Experts of a small language model: 8 layers, width 384.
Below are experts of layer 4 (counted from 0) of a mixture-of-experts language model. Rows are named down (a neuron's output weights, with its number) and show model dimensions 256-383. Each number is 500 + 25 x the weight over its row's rms, rounded and kept within 0 to 999. Numbers have three digits each.
Before each expert's rows: "comes before" lists some tokens at least twice as common just after its tokens as in all text. This comes from a sample of Wikipedia text that the model never trained on. Tokens count by the router's weight.

# expert 3
comes before: " |", ";", "–", "i", "a", "h"
down12:530492478500481488469545494439555511450515503547541520484498483482480504496507514500520492479488533486489491496493488570448482485475504502456535493566511490516504521463530495524520495501531463479504461472475485495472501509501490447535533504486532522480473474545513465528497493478531514502477523503482469531538484423525518456526480483496505502492521476497462496506506477512521531492501
down13:492568517501440550454509520487533487477517473481489525484494497511509503495464495508459483499466507553552485494502498490492494469520566433474510498489477529510508545459536454534506514508507461500502481464527524528485477491515474529490514467472458487531481530510439518508480475535483486504521503507477504530509486460469511484489475494498498511499487506538501531533476522474546492512529
down14:506457486523455420493523554436482524498490474504505494490510530463498525467469509528538501439472480499506455512480468491479500510503449504455539529496483524515537516508529540507507485524496490458486524471485552512531496472528508485516493511486558493504562525492508517480530495495531488511530497462508489488481480507479509505473492562479495502431513506499519459490527490483500496516509
down15:497484541514508475526430485511474525527479475459475489503474537511503497539501558474540479472532454500499500506512488525510527479493492473505509489474478503501532526442464528476506502550509483482505500500505486514472479505479509507528508498479488547476548470515485494479486490482505470514535509544567517502497497495472493507526511532511480481472490503495536485537512484471483450522483
down16:492502477503452531502529461472499499484513527502535470518454498502477537465537438493530501492516512514550498470467535500513494489488450522491541504535495507547511501518521477494506511478508536489517535536507483534538499505507480521507488450495504479509486511486481480497501486489487549493465538492497492517491540490481489523500472505482521448511451502472540511494487526548495486470454
down17:478515507505515578518496500492560469509523465540471503535466526472515515460473505497478513491502505473490466508524487472458486533517537513525527494520485496472471500499528474538513533464508531508497476471505475500532510457503520507483501536501502486490465465504482510538499519533487522549517489473514465497475465499473486466509449459476496501491480492457474539498483469516489496556525
down18:493458520454522496511511424518457510482472520513487513529452526522508536508492521465519514511500483500495470502497532456518534496551475528453526474458505491536494519477513465463503491524529495498518492510495499527547525487465449550501477516529490507488535483516516525560481469520514511521503513504507465516506491495514479503502470482476491542495535532503463525494479513512546475554478
down19:449512527454505483512520472527444524524476480511516496481504473530494529489521511513510538489515497495510480486512511472461472503481507489464493472481501497508499498467541487477499478508518481452505478486545452533502495515455485481493511571517494526511541484480489502493456452494518491520506475513501481470526502490494512521492497485501521526485511499481495524499517490541452499480475
down20:465484530489472472465494482502493503474490452518518526520493520476500503481479535520505533465539511522477498543495513479511456518499485485504493505516512483509542457451520510476478491527441471542547529506493480529510488495450526464541488499516514525530469493541517538502505490498495535474500530503524514546500506538490528514493485460535530512487485519460465541504546520512454532454499
down21:504512472492529452533535494508423500501482511503494526475478492514519494583512469468517519495542486524554496516505474502469504482533494497486464506453504497498525499458503507510494488514524488503473527503476537533509547519503537489453478487467504514505527511509489495492510489501522497509488466524491493501524501547568482537477510509458493539516473493539469470503550526534460489480493
down22:500538491489479513514508465522514492516474477515538517468496500509506567476467555509493506487514466499536486515526534488547499476520529521485501507484517494495485477524450542447464512518482521518500500479525476454487517538510553499509499546499501483448466552482461508524508481529470482524531495567479474483515507545475561468485534522481481487466504547505481542466465491524537478501514
down23:461467498505491528477537497530471496509512449535486492543459512488486540529502518499495495514521478506465528493484492521521492481500482519467490524529489475510492494513497450509482520549522493497488449455480482433549471534514488549475484504507526519501470474532461490522534512517485467527494487521514493540506516520518509527472470462499494517521505491521498516548475522510501492489517
down24:434493490492514532488502489491500506491524525527501498513487509477503497452487472491498529491516472532479477555546478502516519486525505488533500469519453435483501467497452501522523490481530508485503520493516536476518499488527513495441496476507521414495459490498495492516584499529494546460458531495477514504568503475496540442498460492516515477502477539503469489447496503453483453505496
down25:503577435502516567506535487526465513476515474511477476516487495490457482485505475528483468475530500517513521445503461515479515526503438506477537506476505494500469437498476552503491518485507505554486511514498459507450485521473513521486496491550540482520525480476488509536516505492517477556523430468465526506480485516513534522464512550524489507482542513514581491456500476509474480468517
down26:496525525490522453541466493550526524487530506524524490516500549521519505497518508528503509522488544486518526484464484526500446530429508505490515464520470537483487508468487519480514498533473502439491512481509496483476481527498492498497517550523470470545509455498521510492510505494470509502491465482507434501494474485453484519507485499477549502458466494490477488492504497484543508555462
down27:508521533480490495510517511467517459493493487493507540476475482480494526461473497475484508476497517535509520476509515522495496461548543506490509497494469484497500475545510530582467491474483527502476493502500512457498488523510474464509505485506527506470509486504487515491446456465499543558490548521491489450498522460491491442491451444423484496486482452547483476466482553493551503531498
down28:495469517519528505518480472504506505475493457508511543439509474511481522499515488469462475488485509506528493511480546511462488530517508502493490533508488506518518504477513464473503497480489493544504477528485524504489525470503534473526505512514461497513538522487501494463485475505490453552507489497486482506556442480460502542468494470486525473496503532547500536532500532485430498504474
down29:487449519521527504504511490491472477465528459559497513454472473507542507462489490506486512499526507489537480460445463493483500532498508510502527538507531479479488526483497539483495471485534451473498497497539470552509536501481482484494509514469488547468550490495531482497508536475514497513519470503492491508517507541481535484540448489493508458511497523494497434482480486520502466531460
down30:481484506494513494515458460504550485481509499534511467499482479503507495566490449521459474517475508502473532476485478509530502501493514518495500460522499489498499491518459478514493474508529514489444500474517512524509437518493452502527480471534476502509501505495517494479475490458491533477489522564533533491511531482507496481499482488503523460530481511459514505506501456496438491496527
down31:522548537507502486491508509509497448509501496463510533502505510523479518514478484474478489489528508537496486514474557467492498546513543443506494525557477550499480543492462500497485491506510520514510532497511492550511513485484545526487526501502504527490541478468471483482539507570464488443525544503510515494534491529507494475521519464519514506506439472507529476503488544484478476509482
down32:500525495482453481485526520533506535540510521492523501497498504507500468475519481497488530504536455523472495490525495476513514520508465516553517493542479517506542514492528427526527539521477504562500503506468490540523455504581522446495506503465507500480446481480518460535469496453494521552481497485493489508473492504527510522511466484488481529508480489514511492468528492496489494486491
down33:452476488500514521518489495524472521510563501466506506524473494488485531474530512482529486510514513557504505456497494494516476514493480509472505536485530515495470490483473497486493487476489462527529537469480459511506511524485503464510503534508496472545520485492497517507467496467532445535543476481494494465445565478516495505514492485463508479523457506509508510485472514497547512518525
down34:535491514527492507517507520503497524509499482500499548457516475496451467473503521469565496454510526476488500530498484527450550528556469525484540539488517532463530474502483505456532541492525470475494466491485505491538536505496445479491481512516527466489510457467493474522494498498489484500507429494538493484518481471541507511528490438466507506481517495468514454475521484514473508507441
down35:489477529527475463525485495478532471524519496537501480481558516490498506512531553523503480494514515481469538500525464508474501518539514505530532521503500464485482521568527476453513478507496510461494487490484463488481540507524507458524471487428518562484507475460515477524547435494497519512525450465498491482509472519475450447516525513499484504530505478516508507490476497483509466563528
down36:514525494545506458543507500526519491517526541488516499522491505527524423485567489516526496463512503494486500472523505485488518552496436514527521497531517486499471452501468521481482519495484514485472491484498503468508479497514519498537493491516481482494471530527515506526494491465507538483473497495489504550482480517523496452476490506506464487507474490479500495482471481505490468493501
down37:512469544487516511536511514510539476480498482504482505505505503532557528490488512496476480496519491482488494481525530478422508496476541503522479486514468543489527482461474447490491478492434554500517496445491490521511532506484486511533522493505499469528473491499493556532482513502497455517514563534485516474526487464509569496467494506518485491522541505508531495493483461554495488483487
down38:546480478483538538461520447510443442508455518522504494504451514529470504550506482521519499500555515530472526510465479523528464533489455525470478505491498478539540487481483509503503520496525514477580521505532476548486503534505485515513525475509500496489494495517509471500506494479492554497495510470510496527461515523499451476482515530511533497494508508520524532491521517495493505529493
down39:489505518511466492487537533534525502529501490489488507489485476568504508449487514454498492547508494508479493499496508517454517536471528509513513513506494502538490477535466508510525516505535464521522466510526501502534489511449452492464517502462451530474490503517516520485486558507517508499488455473499516492490489497507528481470491537518562489518484523505579537499524527462510488537491
down40:512510520541509470534520486481508489529516495526498494489470479516519490514495519461535486465471533497502539463527494509460484482486507443452497498470523485538513501466504520477502492459498543514492495518528511517506483490528494469503493484486471513426511475548460478490468506478511457521461543486551510527541458484515500492508455522517495490497512552520474533524511496489515494524503
down41:478503528506510495510429534504465498508517478516473501475542508528510500537545485504476502534516520534518492546474495460483485495498530521478507546558492545496518536512488503479493486545477487543498501536508478557491494477523495470489501545495463492498464540494471495465482497480487490514496553491500501500481503517510503545514517531473474494476478533550513532486500515495506512496485
down42:487514528497516473482450460483515531499504497492505505455463492514468466519457535539499517442443498490516458456463508519504480495511510506494497497502511479497475503456523465500535515478493520550523511463508461535534484521510551475483508515512471498507498505486506504499470473502464429505498478477489483528527511515490500547524486520453444493539489501494480489447474503503485510505474
down43:482550531468516445508485471462491455503513496501514469529516520471490538453523504453460473516491524493472537483515523532544450502528517476478531469481461485495483452495527457478528484528497531539464523509480506460521483487502516534541527488505500534492492457515551491509552530501525513496480480527535495541555539511476516459529456497521491538490475464529500479496480509561480523504500
down44:519517530496468493512455554486536467519492515488544506482477562488506488483528504501469502508501477470512525514543458474525518457435535528464501488484512432516515497525492521486494459495456459511504521531502506526484470535559500487489497488543506503500457479466492482511477477459498502431472475478467510489466492537506514488521449498521510488500516473496497533489475491506509527500502
down45:467535449497503513436524526537547550477526501492468459517567524469474469506522493456439552535481543453470514507503517547481467489473499473559526539461518517499500538469485538534481518490478488496502523530504489490537478524482498555500485463495491460455465523526499512482510480506516488553521491531508456475506488504487456510464470495563515536521518483515522510521487489498521464505480
down46:497505510515495499462533491499474488487483491511482543506497450518521550539528511532504463503531544481517473522489503493526493493472517509526511491492471533517508511481514490572464490500554500560514530466464512501496547495557483479521470515497489477501507475497515516527480516483520474492512504468510494475492475490494477537494489510503516485429520497504510486491472504523490522514483
down47:470479494518524484467496533471485540459533525509566538541478482493526470520501466521496501515511489517513503520525499510527454517474471475470493465524485468505512454483500458506493499490504511552530529504467492457527483461488535537523504516495560485521474484510536508518482501507511482533483481542514528524469502486487529520480485503505554513526535453481502525501484515483511514474479
down48:512514504495539480500553509458496481445485451517496481523478539531454458489496532487478510504531528472474508490484536494498515505480477526474538500468479497449546536493507493463493515522516559465519491501540533472490519543511482507492495523537489472520510495474503497479503460520517463520499492521477460493483519529470442501541550526498446512490474512475533479485516515524519516483496
down49:483498499508521478506456478498531495442430518474491532451521451513489525465565505496510461493523450506493484522512464506494477482511464512527534499450480499472484463499504467491477484489512537512483513503468529542490506478492474526497492533482474508527557506478496502508499475523510527481496528516502515510483514516524478501525485506539509468495526491512494464503494438519459489505505
down50:494508516518474497441500476465523513519483506478510524495511483467479498508451520475488452477446530489491515537500484502491494531481504463490491510500529534496555506492491555480486468470507521538518493532511530507468447511503562519489502499489505516521505522519493493498441548503461524508454519480502504467525508559491509504485505550524493450484539532474498487477487488497512483473522
down51:466486508513481519488460521503536462501491461456461489500471456526493516511479483448482475512476516472511500495502492478493508532509496566535558520501474501499496501515484509499473468507524497533476514503467501492467532536478489539529519510498469480504531557532518501546505522534468495523504498525573511513525537563518502494494485506509521539542522471478525544508512501529484535526467
down52:496492497506508472525512477477466449510513448497501545527503474476460545508513514525508519527500533531509470491447510534505521494495504470487510496433496504493491470509539490527535540473520527452545529507562517462509483461494489495472525513496510506485531514493490474509495473462494508465507530485520499571533482483473470504520498501525492452517516520524470477502532484485513522542482
down53:484481520455529462519547508429519500510479504528529543513473505438544523477487465482488486469455483512529486459527493498523477505488471495473465524451472479481539455506471524518503511486490481468488533541483512508496466534503522518523508495502493504516499483506451509502503443483473488560475459493513475470509542465511521486512487511540532472536501479473483465575518492526492508475510
down54:504537489523532493497471468472518460465513529440501511476546462499532516472528469503523481510523512454497500522489513497475521478501485516540461498488492524518444502514506523484502505447515529553501486471506465520536527521497462490467477510494500525498541500479510455508523489495520485483509515475524512503488486521531480488522519494515450523505525497492489499533498502497515463478493
down55:488491453542520550524488488506518552541484512504485559501504505518510502504513516543530505491474485494530513499513486489490534502545495481458496519470501480492504559502454525505476499546520472474523504483492457502511515470429518536508470530482474467506495535512507483509504501527486455458470462515520521509504542504475501498504541538528519473510502481499515489485473527491450476475524
down56:458510516511514467479474484509549497508503504519481511536522496526560546489498541507505540568532525482474535471542500468511492515516488526511502522490515520494446488479477443513515534530536480503529465514532498491478459502491494513495471488491522471538523522470501507512471511484526455538514540514497494477500525538483469468501513492538486444517481496485524508489494530463479465494474
down57:487529454455475471484479461504533475486498460508514493505514497527513439526494544441460486518506509541475470494493515485512487466520491474527479492508486514479471469461507441505509496514503465538492494449532530497474525526484485513520496489495497549475537471509544496424465466510561516477517509519474495484539496487520519544524501537476529490515505491473501497483487475471540503496481
down58:540510522526522491514507499486478534517470513498537496491504526526474499568471544566505485443469478471484480551443496500502510476487505503523501495503465506512524525485468474510513457517522523534512515517530504518543489516544497509517504522529470489499455469457482501513503524472516485517495534489471477473529518429505481537451495475477506515480517487529532508480512504480492486523505
down59:507510486497485475535510460484526501475484482489502520513486524534491470482480446485478482559478503491490504527517517512518502455447503449490522464530529460520496506468506456479500482491543451520462447517546469509520499486489492512456487481439484527514508475481432468497473540509494561530511519501504455466509514472512505514440531538490491487518511473541490484473509493528449521486456
down60:490553495473514505504482507509494535507554489519510505498514522490472502526494484479493491507488514498522485480504521492497517499502504555517446491515531521539571503525512504523516507487519494512478515505505539472509489514491502502482531457484486522511529514472550477482530494479523510506549548501474467462488492470470496539513553470495552508524492535536479483506527471469510539536486
down61:483445502510532521496525466519519516501468500501530488515511527528470545496503486524508465464544530478530494490520505486495467453475492508481524548519506469477485523457502484442511483512495523496522517524509504503512531533506496528458524520490526482511516461561570479500545520527499492500457479473535484507473482530509479480498498510522476524522538494471493491514517496502472522492486
down62:502528510511435520521508470519491484452534498511490500518507517504479495509511508493478492487490520544512520456551487516498509485546497403467522512510527465486489496484535503500463510482509503514513482503482493483488492490492495471532506497483518509473455552511474515491458559535505497547495514510437490461500496479475521484489529484517471490476479476503472525448494508478519485511489
down63:474468491516523488499520484462482516497517531528550534520477529515459506517528571539490517491487507540463493488473516457518481530538459468482528519535507534490505476490496503526490475533494545472499517562503505493460516475519484468510477448504420520506500470485496497519481505457537493474488465439469490526476480501488518491450478526503492540507492469511479478504469506489500434513505